Weights of a small mixture-of-experts language model, trained from scratch on English Wikipedia.
Size: 17 layers, 34.3M parameters.
Training: a variant of SOAP for the experts, 352M tokens, 5370 steps.
Below are experts of layer 3 (counted from 0) of a mixture-of-experts language model. Rows are named up (a neuron's input weights, with its number), down (a neuron's output weights, with its number) and show model dimensions 128-159. Each number is 128 + 24 x the weight over its row's rms, rounded and kept within 0 to 255. Numbers have three digits each.
Before each expert's rows: "raises" lists some tokens whose logits its average output raises strongly, later layers aside; "gets" lists some tokens that make up at least twice as much of what it gets as of all text. This comes from a sample of Wikipedia text that the model never trained on. Tokens count by the router's weight.

# expert 51
raises: " ", "ain", " —"
gets: " |", "|", ";", ":", "-", " January"
up0:103157159140134098120145112088117124158116148119145093150114129169127098145133111122135156154117
down0:142117135110134077148146163101106120143129130113134117119133146108122117156128147112135115072111
up1:135154106116139153105185131110124147118131154129118171110147121119097120130101119124087130135142
down1:150134103138139142114105144078152094132116109135157071106086141113136126117142172159113160154101
up2:115151125108092185151112089116136136116138130102182101094150114131113115133124110126103134168117
down2:149134114127113173114137132166124130129110094158185085145155102133119098141128121124146131114138
up3:123078119153200120147098114105150136140102139104129153138119151124137114128120099126135136100125
down3:124102121139147105144131151145129147197095126158140094131125154127159101127132083153131098079136
up4:115103136158147134120135143107140117133135133075120118140142096057126103127094109178112122113081
down4:113142153137171153136147119089147149114131124132092122139171153138105129107106162126098108112092
up5:123138115116116132132151118129173138122142116130140105122076104175096141160099169134150129145090
down5:185131094137130129116119150142138121121088137166142104124175064089155097121127149159117088110096
up6:133107095146129127135111134094119131102117098085114121143117118119069089138124150101160123088099
down6:127111121105083135123116077124124136139176103135108129116122109078135123178147136116127123141128
up7:139114114153084098105125100120129099110050070104149135157125144128111140117118116122122098162124
down7:132144133117096123130104140091115102141162135145138136140123084101135123148145126149090140084103
up8:127115141135096095107144153146140169124090154146153108092156082173135132102131136123133138159141
down8:148144149092111107102165179106094113109161179125124134138168149108119130171103100143151137137148
up9:116138141121162164138104134193126165104128139122153130148112116157119136120130122120115092145106
down9:073105175123135141131116101155115131106122134114166148128121174167118093074185125113134133113144
up10:085169137143112160117085129131106134147140126141102144183138108136163179133155113115117113153111
down10:098111163091172117140119107115130085134116120134163100114095127103132094125121124144116143162148
up11:113124100108085096125147127133137120117115115168163097081158139118116138137108114187122115123138
down11:143115151131111114111139114134135122117129121101087113119106122155111130109132148127158172121171
up12:156074107166127102124161092168121117114123113118119142138108130111109113114106098128101096132116
down12:114125091108123122126157099102156132131114110148111148074107128134142143128132144153086104160078
up13:123128154116118134138139159111139110108179050083094116098121089120143108146109104149114123176123
down13:139154123099125112166151124151131116150119114141125104078138093166151128105125120107111160144129
up14:133073139161126147099129131109144097086114107128085131123154099107132153100144107096130154076106
down14:119136113165052118127129140145096112113142121131113091126088128151101138120117119091095126123103
up15:126126131104154083129153099133102093114139127113148121126123158133139122113158144150147127093126
down15:147154137106142150140114097134098148090141140132129139127155102112129157164120233129160124105170
up16:166087154137140112185120146164170094109121128090125110148189106118124121129130120107135144139102
down16:078115175158149100091140145108096155173090146147125160130097120098185111176137110085120112120148
up17:137111118127132147130116123112159127096130140122129150126126120092086132151108154098126139112152
down17:139126149158136114154139134185128085121197082101131117143101135096152135153080093099125104176107
up18:129136125133100100158142182101102151157119138144133141100073125121141121118111127130110094162106
down18:150136110134129116107122126118137128089117105081139149125126159124151119129080123107160113155152
up19:151079121112131140117116105080101137140108131127143111151088109105114114078126156095114150093157
down19:159153122137138121137147151147160103127164117125090137128091111144161084159122118141133124132119
up20:116122169141117146103140116130157113145094156133105130162140094104116097144130131092099104135162
down20:129161110160101122104141124114145145105123142141167130080165128155120125139129159151122083148126
up21:113142116132112141096103106120146119143140138093113105143134179092143102104133112125079159143159
down21:096128107137115120097136127165151141142105125103106140143122157130080157125162108137106122116144
up22:121123120122144107126129168125134138139090174143101111152109135100086113149116127115087114135159
down22:138161139130127104111125132097108111113116123142153128107163165129134116073145082123123123135114
up23:116120079159171115130144115131087106167127126082120117119121126151133107131151168112102084153111
down23:128127127110188114162131102137141178137112139125149095084100123111157128118103130138115123106123
up24:147113097121122144161128089144167149128127129146131096128107130082130115141102094082137135085168
down24:153133122126087111134183144145121165122116135109163143083114155104128141125119159177124131126099
up25:107121136130125126124144127139091149124143124105061139095147146083100146125093173088135137127122
down25:084125156111130142129180158162163149136121127116155099146092099155129097139137093118119124163126
up26:099140159141157148155085080136158165107089120106117133130097159124135135152089129115125139130133
down26:142116099122105070110109144154129103106137132119090083146147096122148141119110108162134170110125
up27:141094150173141150090122120153089123158130095100137143145150185082146132097125158115099092134133
down27:088110127117146147138150136142111103101151161093147128120113147106139135133118137158092140112123
up28:144110179123174092148124105133127138125167129139171123172133150045147154126147133116146095115101
down28:135095138146112136118171126145104119113118119150131115152123093135139104110128148146133133132123

# expert 63
raises: "2", "0", "4", "5", "9", "3"
gets: "1", "2", "3", "9", "4", "8"
up0:057126130134150089123152156168158137113167130138117152166118132157132158052106122116173123137172
down0:168128083110122120123142131088153170087102074103118179087087106129112089153143094146137106112089
up1:163126106130131119137103128148137120148110144091118167086184128092111151097137148143115148121127
down1:134125132147102107135086157122123135138126161140119117075108190133145076135125094111112099125119
up2:125172136124126108084135163147147118152107139128126148127142140108201142104135178062097168121148
down2:137166154146152119078112109122130111093138131171135126110101152118074168106135138195156107144153
up3:118130116097136064115160127140135136060130099137114135077128113130144104109090114140139120114111
down3:106159087179129100111161195142111132157107131127091150128122133148101135167136129142137093147140
up4:130128160102185140113108115117128120112086133132141163123121111147118139108160117126147095081177
down4:168151131125109146148181138169139099131108099125100141155130119095098162110120146153126169119132
up5:130152131120161113147132108136117135107144107108152125129096101157182147103115116125100146145136
down5:114082074135121086120148151136139126127117122067118147146110119131079128117095135181143110155092
up6:138137121139113135111143125112140108124133144125117066120146121135101164139120107161132171148117
down6:140094103124134131138116155123142124134107116101140130137167159135159129129123143169120102116162
up7:133120127124121115135083112127127154142102160120092149147137181108164126133120122140132065107131
down7:108119114100156154103138125144168110111125137121117151147154139168130118091130181136117107097204
up8:149121130149128175119100164153120153150162114109100139148138083120116128155142141169130112114154
down8:129164115150142141169125088129092150111126149119160131137142107110096113131187139113109141119131
up9:135111144121133154093169138136089127149118122138162120136108150095127119088119084105081115083152
down9:101130124079111157165108127137114163123138089122117148102161106135137166128137126141159124167146
up10:143144132149133086134093075171122133156142125092140128121166148102089148131134167123119105127124
down10:110152109141131140124116105101154149115124152132158142128122152138160113147123123122118116115110
up11:102122106151144115139163131129154161085151151119114113118077097161138098170149108107123174117137
down11:117126148107137123106159151074075153161131170120128125132123129116146174140110118097121129144126
up12:117142124102096142143115153074153203168151120157140109160126161160135114147074084079167106125107
down12:155136126115143165083177095160134145117132120109133116156122092109147159131157129161093170142144
up13:088143137083128122186130104102119133113086149118113120112127130164151124108081112117153142095117
down13:171139103137108088098126121174114134133108104105115172136133164091124124111124084105128130096150
up14:101096128125131161144155120145174149120109129132088114126146074160150138122161114063101131143097
down14:133178125092089162107174159112122114131144109118128151111107118112162137137085125151152116099116
up15:113122115149137120117085155142113162147137140134162134116120109146118153132097159118109099131167
down15:148112148130117118111118099150116146109161113152136114118131140151114089108132125139108131088107
up16:103132112134122125134127112140103123116105128128149123109180122141096109161125106141143195149163
down16:146134143152102126109148088125155155119118141110136115158099112121117115113141147128109125079177
up17:116130144122113145120122155103211117168144097105137133172140128102095117193146111126127141125123
down17:100105139103103150116143106165115149111102133144070110107120135145158123110124147136096095093112
up18:108153147097097154127129098148090147137164121163167079100119122140137182105115084160141126077124
down18:111115148156118097134123116197103124143137113147179123118127092112104100109087122132091133139143
up19:129134105105087144161142137091118117117158145132093110091096105151116160113190156152139136108133
down19:136152119133110115077100169101091134131107135115120121149148171128099101114151105134133132158111
up20:095121129109132109154162149096146188123119128139131121111116141148132119090095153171143102118077
down20:142162119120124171096110101171105108127143165147111110168135126092101151183157142113083133131151
up21:154114176130107158139133109107147110064132140089164150114094095127140126117141159162128130170126
down21:152158146173104104114110162161127118142154138144142115122140132162139097113123134071106089129164
up22:125133087070078144182121142144166170140074147120117123096095134119129121124123088134151116160133
down22:122104107120139116092170151117115096105112113126174131170181100146098093129084129113144148118158
up23:079165138105122138109152119166135095110116127103151097127184113145121139146127136092129097123137
down23:140101104130150119127078106146126100123113160113096128144106106131141166151096163131158129108121
up24:135092139125146126112102085117088183101110119135178124141149116142133138102100127141151116156144
down24:142133118120126139119137132171134096101169093119121048112109121120139117123099081124129110125125
up25:110128161066126095126133128125130130120140134129157156144126128157090127113122103120139058126159
down25:118120131143129190162121118140158128099154126119130141121160121128135144138170103155140121124110
up26:140123136141097149159130125118109138144125140133161179109152120111115142115174158156128127115150
down26:123149141158132090112156102109147103103180092133136140125102152125121138132156150121114108126093
up27:147117164152184107109121137124139150114134122095164158130165117138139117074112150111123114109116
down27:140174151141118156121118093122202104112126155148129099130121159149111134147175126146101144119129
up28:090148088105088123124100114146116156080101068146120118147145154130142130102127137146103146119171
down28:094149131116153144117100136130112106147125135144139119082100157143078126157160140087130120176145

# expert 22
raises: "1", "2", "4", "3"
gets: " ", " h", " d", " b", " $", " p"
up0:148087124073134125120122148127130128087138137162106085135133137128155120175132109102141134127142
down0:140138147120144093141144147120114147149096126104147124106112135155112120118133153142126080089126
up1:150120070174133171131104140104102149160119080112105094124134139112083122126134120083130090165113
down1:121114111109115114123082122153132125163129100123126143120126160151108128134135124081154108118161
up2:144100137129089155155136131132122132099132083122139105117133157119134139171113135109119105103125
down2:120161110142125134192170101118135082121123089167095098129120137123121126109127085071138128116132
up3:125137150100109153136112135130114120157113060163132188129120173139130141172102168111153148112159
down3:126126104103120170111144125107090092094186124157172144156149138138131092162109096164163123141131
up4:110132107164094169101076108137094115078111154125142155143133123120100109078112153092134143115132
down4:103080181102154146121157148146122103161146127132101133105110138110138100156150126122172080165153
up5:187141117137173145094161130158120119114162175131069118101131146120118164118124141122135135145119
down5:138133080134104097153076119123157133128121126109112113146080072107125129140106137146140076097132
up6:105095131161112129123184140140091068142121149130114116145158113167169121134137140113138142142126
down6:090153145116147106122120101139144094139139108111115143140080180165126106123131136151093105110101
up7:133101135083148168126171124130140121104145138159127151144103146161091122133096110117138154111131
down7:173096085093109172097137139176120155156118155116128128132148136138150105157100104122110129127106
up8:099105162137113167133129135108110166148102133100116148149153111120091119103173111121162119094147
down8:102105129131103130146128141169139134102075136109142149106093105188145166134169157139145141154189
up9:108118103126111144148100053111146110121099115118126149112117133132096179122096110114129143102110
down9:122113123125091135125120131158146162113166155123167123192099133138083136144115091141146128103149
up10:105161138130110131113139127138140143095099150155104138161147087159108145096086158172126141141135
down10:134109133100150114115121163138115104142103153072173134122137153125097054164108110158157122111133
up11:156094106108163133161114172132148120096158144109122119116140122136149109122120164150140122154135
down11:118132144147132128091155114138121132127134092131129082147099145167152129148128143112144096153153
up12:149116099127155145171137146143128059157115102111119133141109139115137118098124113120142096129105
down12:129110135127104167141091098151152133122151102179113120136134174118116160094147150150120146162101
up13:117100119120133149132153113162147128171147096112097139167139135101114106157127143111142139158134
down13:116150147115175107119115123135137142142107133097089135131083136141124107122135115102142151172132
up14:124081114158136087105153144169078097161136137131110142143098118122106128137131124131139105114105
down14:139142133124112151171137105137166134155090150201101092097133093162147132144132126100125097136134
up15:133147134107157164148096133088106132170062119130140129101105118130068118120134126083160123107186
down15:117099112112085132127121133147147110127113093115137052171153095114152133135139136108186117108069
up16:175111103130108146109124127123119133118138183152152120123096138156119119088134147132131128192087
down16:125101127143164105153141138134148082140101161124130112106162090119076125143097125160133138091156
up17:113147125135133131103135171160148118160145091113125132124127148137122145162143135107138139162120
down17:122132105108095159155162111126156096133120104148141128113103147116150108148130135088120087115148
up18:116127103129146138141112150171137184140109154125073168131138149114110155100140098139144137109135
down18:163100113149062126082126142132085108075164147114126117161143134145136116147111136139122105126093
up19:115095116130103168109090127137127113114100130144109150133162130111173127124109170143164111151144
down19:178124088129145162114095132146161144113170112108128139130118136172157135148142126151109158152094
up20:137127135144156115111127151153106152179098105137120095131126093090099185119134102098161087128094
down20:132131128116103133133116116137165120134139130130096106132116129116140141099141141115082155156134
up21:120135139167141132077150115135126134143132122149104155149141139100106123108109149133111155117120
down21:173090128077111148125123128131089133102137137129154115119140136143133129136176073134105101125136
up22:153139133136109175159113170129128147125046115140113137109096103122140129129108136110139105122104
down22:126160126104143151129099154118139141130081140161100164125159141129102087149149129146105098071175
up23:115083141169131160119141143110124119155129113085118176146117123089126141147094115119162157139147
down23:143121100092117131170095124146162110123130124106101122127115143137136116132107174203160144108154
up24:112169075121121131111134126156139129127104141158103150113180130121145128118124111082112107156173
down24:095102144139125089129161132100173178120098115088132147139142124092159101136074072176104134107134
up25:103113114111064120124096201090134141136147092129132138128125140082108086128110120121107090130153
down25:116116154157165158149127131152114118139117166105167155157092173089147151129120143148120125092102
up26:165150048148137130092126117143142122139153122176107159116116131090155105134105130156141112144137
down26:114144117156143118124160085121151149144153091150133166120168137117125098093130145122071092160129
up27:111104145141109124150132141145171103152099106127114130148094081163146132100144134085084151099124
down27:109139157138143083102126092123109104114128140172098151121151096139117117122132126129107133138067
up28:122100131161120128118126126154097094128120155120155117146114125142122076162133110135154159121120
down28:140133133106136102182142100123137121131137109137148157065134109150104114148107158076151111140212

# expert 4
raises: "In", "===", "The", "==", "From", "B"
gets: ".\n\n", "\n\n", ".", "\n", " |\n", " |\n\n"
up0:115129143125144163086139130111108123151125149147132137123158163110116152083164124125120131117148
down0:174138158128131081090139088162187137135139177134126173145137120130131116173134132165147180137141
up1:097111144129098155131123119112126137111099145138108155166126106089093118124141133116158138123185
down1:142111070115139102089142171154154136112140119114111166163150085160129137119122112127076170137153
up2:132150154128088136093158130134126120149135125152137119120159126121150075143145139169125147129111
down2:109130091114149112125144110103118133142149142105141120130147164134128144118113109154163104091144
up3:094134157127107157092118118118133102128143161079092154126110168138121151120121117126176094156140
down3:115121109124107155119099118090142066141140146147175136110135147142162110153148084096117117129102
up4:129166076149124113160124091135146109107108115100103150119095156099095143093144083130131091120113
down4:093152129129087131125171140140119139186130110131113114124176160152100134086076098103137132142101
up5:139136072120114155128122145133100158087141125111119086100158097108120125117148157126113147128135
down5:137114113121109147114178135158131133150203117134118145119166125098118122135124120115118141130086
up6:118138101097121107115120131101128116153122180148090103169111149147101124147101125207136159150131
down6:139111153123142137110106141154139156146131141150115167123130164101151138126132111148036155143138
up7:112132154141085087108171116121144114103129114134144121118121118109117090157099142127136082118118
down7:145190121149078108135145108124136150111138117108138128138077099163115109122111127128134161139158
up8:140123135096159113145129105114112181150144142158130156093157154111168152117128154133145118122148
down8:106188151103101124111127129165127149127143116143188107139104151104136122159162092147097097132156
up9:177150143146107137127159124140126166127159158119107135086111138109106132111080127099106145129184
down9:133115132112143122136099129117126151144139115164117109106137150117093123105149137157163099130099
up10:140119138104098151126115080113128168126117151173133129077160148101175104114167158138157137120108
down10:138134134122144104114163132166175142139112096117101080120080126091127146145137113093100089092169
up11:119153174187138115127179119129144207154132123116140096104120158141111092100138126094158150086157
down11:134155088098121100075138165123140087148122113131160150146126127116156125169139152177117125154186
up12:112147107138164123109143138106097116182117160170094115137133131109120129145142076117142139161103
down12:135096148110131107140118176190161104134134148101125133122110161140093156131163116122122150134144
up13:141083136118156113123136111095150117129158166141139086124142127139129119135126140161150148145132
down13:148144165153104136162135118143177127135072132092113109145139157107121142163131103133128096087101
up14:164177119147158141106086166122156116092141094120126120100113109115140135155124137151167069129127
down14:112121141118189102151136135113132138126122125148111157111125118101131117135122124079118185117158
up15:123094109127122142077135116115127171111127152137111102084151128127130165136131149114146117122151
down15:154131073074115082181177109138157126100128158133141150134118145128102162172130111172088098150160
up16:130175117180117150123101140158109133137142118102098128108113109110114128069107118164165168123139
down16:103150128132089150135158130144135147094085123131146135105113088122132114155164116116128131137151
up17:131078163079141092128070141139108156099101093133087148111155083176125106111162143124128142133147
down17:141132151097160123162100153125134146151135101125129128192132126127124092088107122116132178103121
up18:115098141126111112141108121141116141122101125141131124135143103143153087128126131125100173149108
down18:076115127134120107140098156153172110136139150109063135139121091166141130128147123124142120082145
up19:113150098144123153128119150181106154122125083104115164149111146109178134120145137164141130116132
down19:110161170120127099132043113134084118119122091145103147140104154180140086098168112164148117093105
up20:117094131099107121101146149157132136116142133111134153167108155121143104116093120091120110123101
down20:116128167099141119136132087126179103111136136134127150137119103151156120119107130132143157094133
up21:120155132132126100119165129143133098106106159096157164085165110122116088098129129131149102192131
down21:142122120159136077159153104114090104099128130091116133085119094122102133140134114125133073147115
up22:117162126095123133121163107143110162103129124102169123144145122138149116103120152133126157113118
down22:125163106086123127107098145149150152093099076121070144089138067152114116135132168144112154136147
up23:126140099129125167090138120093166103158136148096142117126104114129145133160117101150135117143119
down23:114124097125094135129115170124111141133158111123136134099114138101153158119129093141134158112180
up24:118132158139104138139086141129110115111119137134123148100163116128132109139149111089122144125136
down24:134120139123120121149085120183101143141116137119120131140100134143110129146156141122107170114105
up25:127143134149125148141139144110096114184108147089175132140139198152125119136088123139122119105136
down25:111149136153168088078136137130086127119153151154122119147107142112099147184085126098100174046130
up26:109108110159110137088107145122137119127138154144082112145151083089106175117129106161135121137092
down26:094154118154167102145126108151106147121149128119123119142124114099113132104098090144124127150171
up27:123127098126132151182091108178113155125115125094125088108159146100139127151097114157187130142159
down27:132120131089139131206140119133119151095116110153151108144112111110122156140101119170113131118129
up28:167133165132141145125132172095061123111116168136107119122115177127109099143146116109147124123148
down28:161130147168111105135092090109142110116165112158125103094124096171140118133116123122129172115143

# expert 19
raises: "2", "5", "7", "4", "6", "3"
gets: "9", "8", "0", "7", "5", "6"
up0:116094130118147108098141135143133109145072094118135136151137149123108100133147070127139106098136
down0:139107138145095141127130111117154089151140118121124155116091132137086141130153142128134120121117
up1:142148101140123128147160127095144093133087149156092131153131168122136138113088086149140141112126
down1:128141135100100123146109125135149159142168105114135144135139111142137143129127125120098134138152
up2:126091143130150125129113115112086145082118100050145126113146142129142147173112121062132146164092
down2:143143094126110103174141108147113123129086143120138114109150160115117143112101117170178120132113
up3:140136136160121112150138129104138158168109128077085134147095133158116114119157136127124115128136
down3:142142145121135111135102122148140110146163124127122101082159157114150140132133116155136162111103
up4:139109126126153143127084127137086156126111065136103152132148130128154147106137158105183087112119
down4:120130128162086147101152150133113130133127144127084103135096133132126119141167104112120127133176
up5:132150135143129158113136107122119103140093156142129142121061134121108096103182117117142115119150
down5:129153119141147103146086096111144144164120111118125133121098145152130121109134138148113116120115
up6:133128117128113104108104138125159154104160158126135084127145100130120172128061145131133132169086
down6:126158096134117163187137164161117129139121123125147137150122116149087079138120127101130136136135
up7:136162099134121123134145196130170127150101150098121137162129118142110122168090131129111138128135
down7:144131111126113143125121133140138096114146080096125092093161159140123116101145087125094100116132
up8:116099103100060171184149146144160120116123096138122135138165121114109121146122138119100121074136
down8:122111170141117076123117132104121155167151158111145120150107111141112151127113119149137114134147
up9:141115134124119118153112146100113152132129096165140086132149163105142125123117132176113120114093
down9:117106162101102144144144148133133111134151127137153102121150174095114094121114095115107128098124
up10:131088143166135131088140170129108146151145132145170087118128145094145088161134139155130111132121
down10:126129133119147137122134098160168108086166120110153154139129122138108103140112095143159091129090
up11:192100159134101120090148138100139108121102118139137109184102126151140122119107156091139126141116
down11:139134171088139119125137125119120116160088136103177114142099148132147111124142102171109133084119
up12:139119123144125159103124129132129142180088170094132043120155163103103162107179130159137120131111
down12:088122090143125083137097162108171095144096079142153133092136149130124118136093107117120127131148
up13:128103077127141177098090153110119149148113122116151171119109154112116093118086152096132097150144
down13:096124117136112118125137096143160135173146133147124124119113105101164146139137112130116127139151
up14:104101099099119157136129107162166114093147123171108145112092125139101102116131156120119135107133
down14:102134137068114123119125143133127087146105106121124178114102172139103146133129114131120107141119
up15:145143149139116118135171113147102135120100156142084156140089152114125108105131151154102101128159
down15:161084109151147117115090126115119183150172130082150119106163137134128125085145124135073161051116
up16:119138194115149143171132144135126111156119116172163135129100136120171123073120120130146100120088
down16:127148142125126154092159138125097193119140160121125136099120164114116149139162144101155163101146
up17:142067113138143137130108119100093175082153124126147136127123127099162118141112090117144141122109
down17:122112124096172117103140102135145173135101144106152079114119206119107153124134116125176124123110
up18:149080110155148136096168107128125132120113094122097118145128134107146141119108117106125163111179
down18:102136169117144122157112148154103174151123194105158124145086142148081100125163157164107139153099
up19:158130122148117106129136095141125119111131135146145139054074104128121131115119138160125104128162
down19:143203102145125093119136139116106100157087153114150176134115122106123119083137129109123124145188
up20:159100185169113117075112137117182162138108110138135147161106091116105124098137123110133135097129
down20:165127114112139088143158104184154121160148162130123135139132145120182140150125146164111137102156
up21:152127093106125134120124130143129121136074115139122127114114112114127101141105080120130121116113
down21:136174199109116110154125135132103142103096147123129141125128145148110169123121127149127172117086
up22:098103132122121125094101102148079129128116127170130134137160115152138153125135142116111144155147
down22:132124098112180117115087119121143128111164158144130110106114143133081044081123151138116103099111
up23:091135129127092142126123147127158128132123134085139133108149145145120151143086112125106188111114
down23:155119114110131164194087134154144132091109113072155120152137116092133159127125130114132171103149
up24:205118129158143119152121110132121138150122186074123153127103119131191129130133081132123154113117
down24:113118138114078159055096121176122135136118141141114099140121105129115106139158109161153172136155
up25:127132138127120161142131156129137125148133131144131119089153144112164137114064137100190118128162
down25:101137141105139102092133158123101113129081123128135155149093087131152109148135101081133132117145
up26:147124091138097137162162111115111112151108148117086099087153137131146122098156149126128138109107
down26:177161124152180174130109093147113147108135094123116116096119083137131154156112091072121116128130
up27:126117092097191133122144125122153139094134154147093120118135112109137116094109139155137090106164
down27:125157084138128141098114176139138093152125110066123139120114122093134153133122118123161169083075
up28:092125115118127146133148152160137157118148117148122140093142124095101130134163140114109081125120
down28:113140092123117184163141109139128120099114113127155156133150139109121154100094149166126132129137

# expert 21
raises: "2", "1", "3", "4", "5", "6"
gets: " ", " (", "–", "/", " $", "("
up0:103096109134134142127091091120135116152139136170136133132096115095125152107108146086090095112130
down0:152139146120093106127130125136097159138129150158124126155141131138118127100147105133144076123114
up1:138084102145137109100153110147159132159146138097127147123117119153089114130149160097098131099116
down1:133119131096116138183119148113139163111191139115126132141140133096167123110159044158136128101128
up2:098129133116098170159124126101100128155097143114093100113146144098157096188095134107160138142153
down2:147145122098149163095161096158121147142118152116156132106159100115131144100144108113138153094133
up3:100132157160119150131165112170129093129076145142095146131113106107128101124101106148094115164117
down3:132128133102139123120088203131137150180124106086139125133137135106118099098088102135113114131095
up4:075177158135147140124133118093135155146163119073138136142138126119139167100110182129142118128132
down4:112150104207150110143127120144129138103145130135106131141145096134106106151171141133108165125167
up5:127101120147180153158086169123116095129109144112136134131114182094148128149101138093168120142115
down5:127108133130115124154131115137089118092160103071176154153156148130147106093114130128092112077134
up6:105078130187113183118089143143166136109092120134138085123136151145131095096137089102099143136094
down6:110122164147110134109107115078126133149102144142090141118119105171107153131136115114133164136164
up7:137117153132142128128163125141119118155125083115159112068099129092161130154114124146150113139151
down7:125124121105106174128115111158143156093160095131092107091103097169175125116120115158118159143148
up8:120084137165117164103109142112148135128112131102119108117109133145109090117156100164141139129154
down8:133141128134111131097146112134122134114130130126150165138109127175149133119093097068148166122171
up9:077069121145124117113092139121084110143100128140105107126117147115104148166075126114085135102128
down9:151143151112137112128116156136099157139123098096097084157151131107116088119140129079119132156139
up10:082135135112136133175099193125084150076133112119134109113149114104110131155124119102128153152102
down10:149103154123155123123128107137101150117125131114114127115132086160119185158117145168139145124165
up11:148108195143152152142149133096108128106113116080160163140106103183134111146139139101135133108163
down11:144106084092088170113100166157102118106116150119143152143154152144157137137124089130132105126094
up12:130144173147116113145128162148117143153131170129142153100144156067123111093147130109128099115147
down12:099160125111123135111083106151162143107165115116096126170086116137155162134130101147130134151151
up13:125109115118116161150149149136160090116122153134125116151147138132132096116102095107119156116126
down13:163123118146110111137168126155152135147132137124173115148114124081169126146113099088136091105160
up14:124129102122150151123112148110152126121162085131158116119122127129125136163097151144141158151131
down14:148113169150119075134136090167101095087130111140151105159157100173140141143159110109127129125136
up15:128136115156081136103102165139139146106131157133086060128107117097159141159137138129106139091134
down15:161108112109089145055160104120116151173176121142112159154142134106128119135148126127125075122105
up16:171142098157096138106151126120132091086119176128158128177105159116102141138097085138119149123173
down16:116092182107120070082101117182128185154125096124143138123102114178118089091176122109129141134140
up17:120129146140110162144098095087105101165098115162100151126126147122138115103129131157104142148163
down17:100184136149150133115128121154089118135138153105116125162102108113128101156151121065096111132115
up18:131124153133122172163124163129083178105121110111108171132106131126163138105156098120154139092137
down18:141096131117103135090173123116085119118169137102165106155152115148121116177118096114148106096119
up19:121140150085132157114159138130106105095125139122118107098151134126118124132139113112119167098139
down19:100176114119155116181126133115129163076133143129168148115119129142105119141112157144081150133132
up20:134148122130150144126136132128154163149132179127101134138092156099109112085152153154195169131139
down20:123089117119139137108125123126096113137161124135125122106090125144120092143116125152103096091115
up21:108142166179128111107129135099107126110092136153135159126124105117097088112092140140142146171126
down21:105126119117118137193127104132117114123142113139138159131102152137105125123125169096110135080121
up22:122070122190122098108117120116115099119122166143115134080146182129163159138141157100107106153116
down22:114102160136153104148093094133129124140110115123153114175108128130113113134112115136105124103081
up23:149123136137082141111128147138163120131125114146110141169145149122096088126120130121104117123120
down23:116108167165111163172169133138142105148138127134086107117156132104145099096105118118124125118143
up24:147113170127139142134082113076143098147129121201122129141108109090145111104095124150103099149186
down24:094149092109131124107129120190157087140113126082129109098122102131106132145166129123120117116113
up25:107107132143184097121097183134101121159145137132169145107095136132133134099124118159120120097120
down25:122098136154123120086073090116120138131104138122084157130131167150125129166153085154148154156123
up26:128098135120139179170106193079156120139072121122108149143115130083132162132090125153136093116083
down26:108121121126102076128153117137141140147166103083121125158152144112106120131123123168108151132133
up27:120146106139124123118140135107093128127141117152138143163132183143129113168105088094155110115175
down27:122114135136129122112143104139090111065140130139153125126143138185116122146150110137105130124107
up28:128140149137166118091126124112103108104126099130140126117172129155119155118122125160111151117114
down28:146141147127095089088134162154110134112113161104120126144104153136101134109207133124145099100108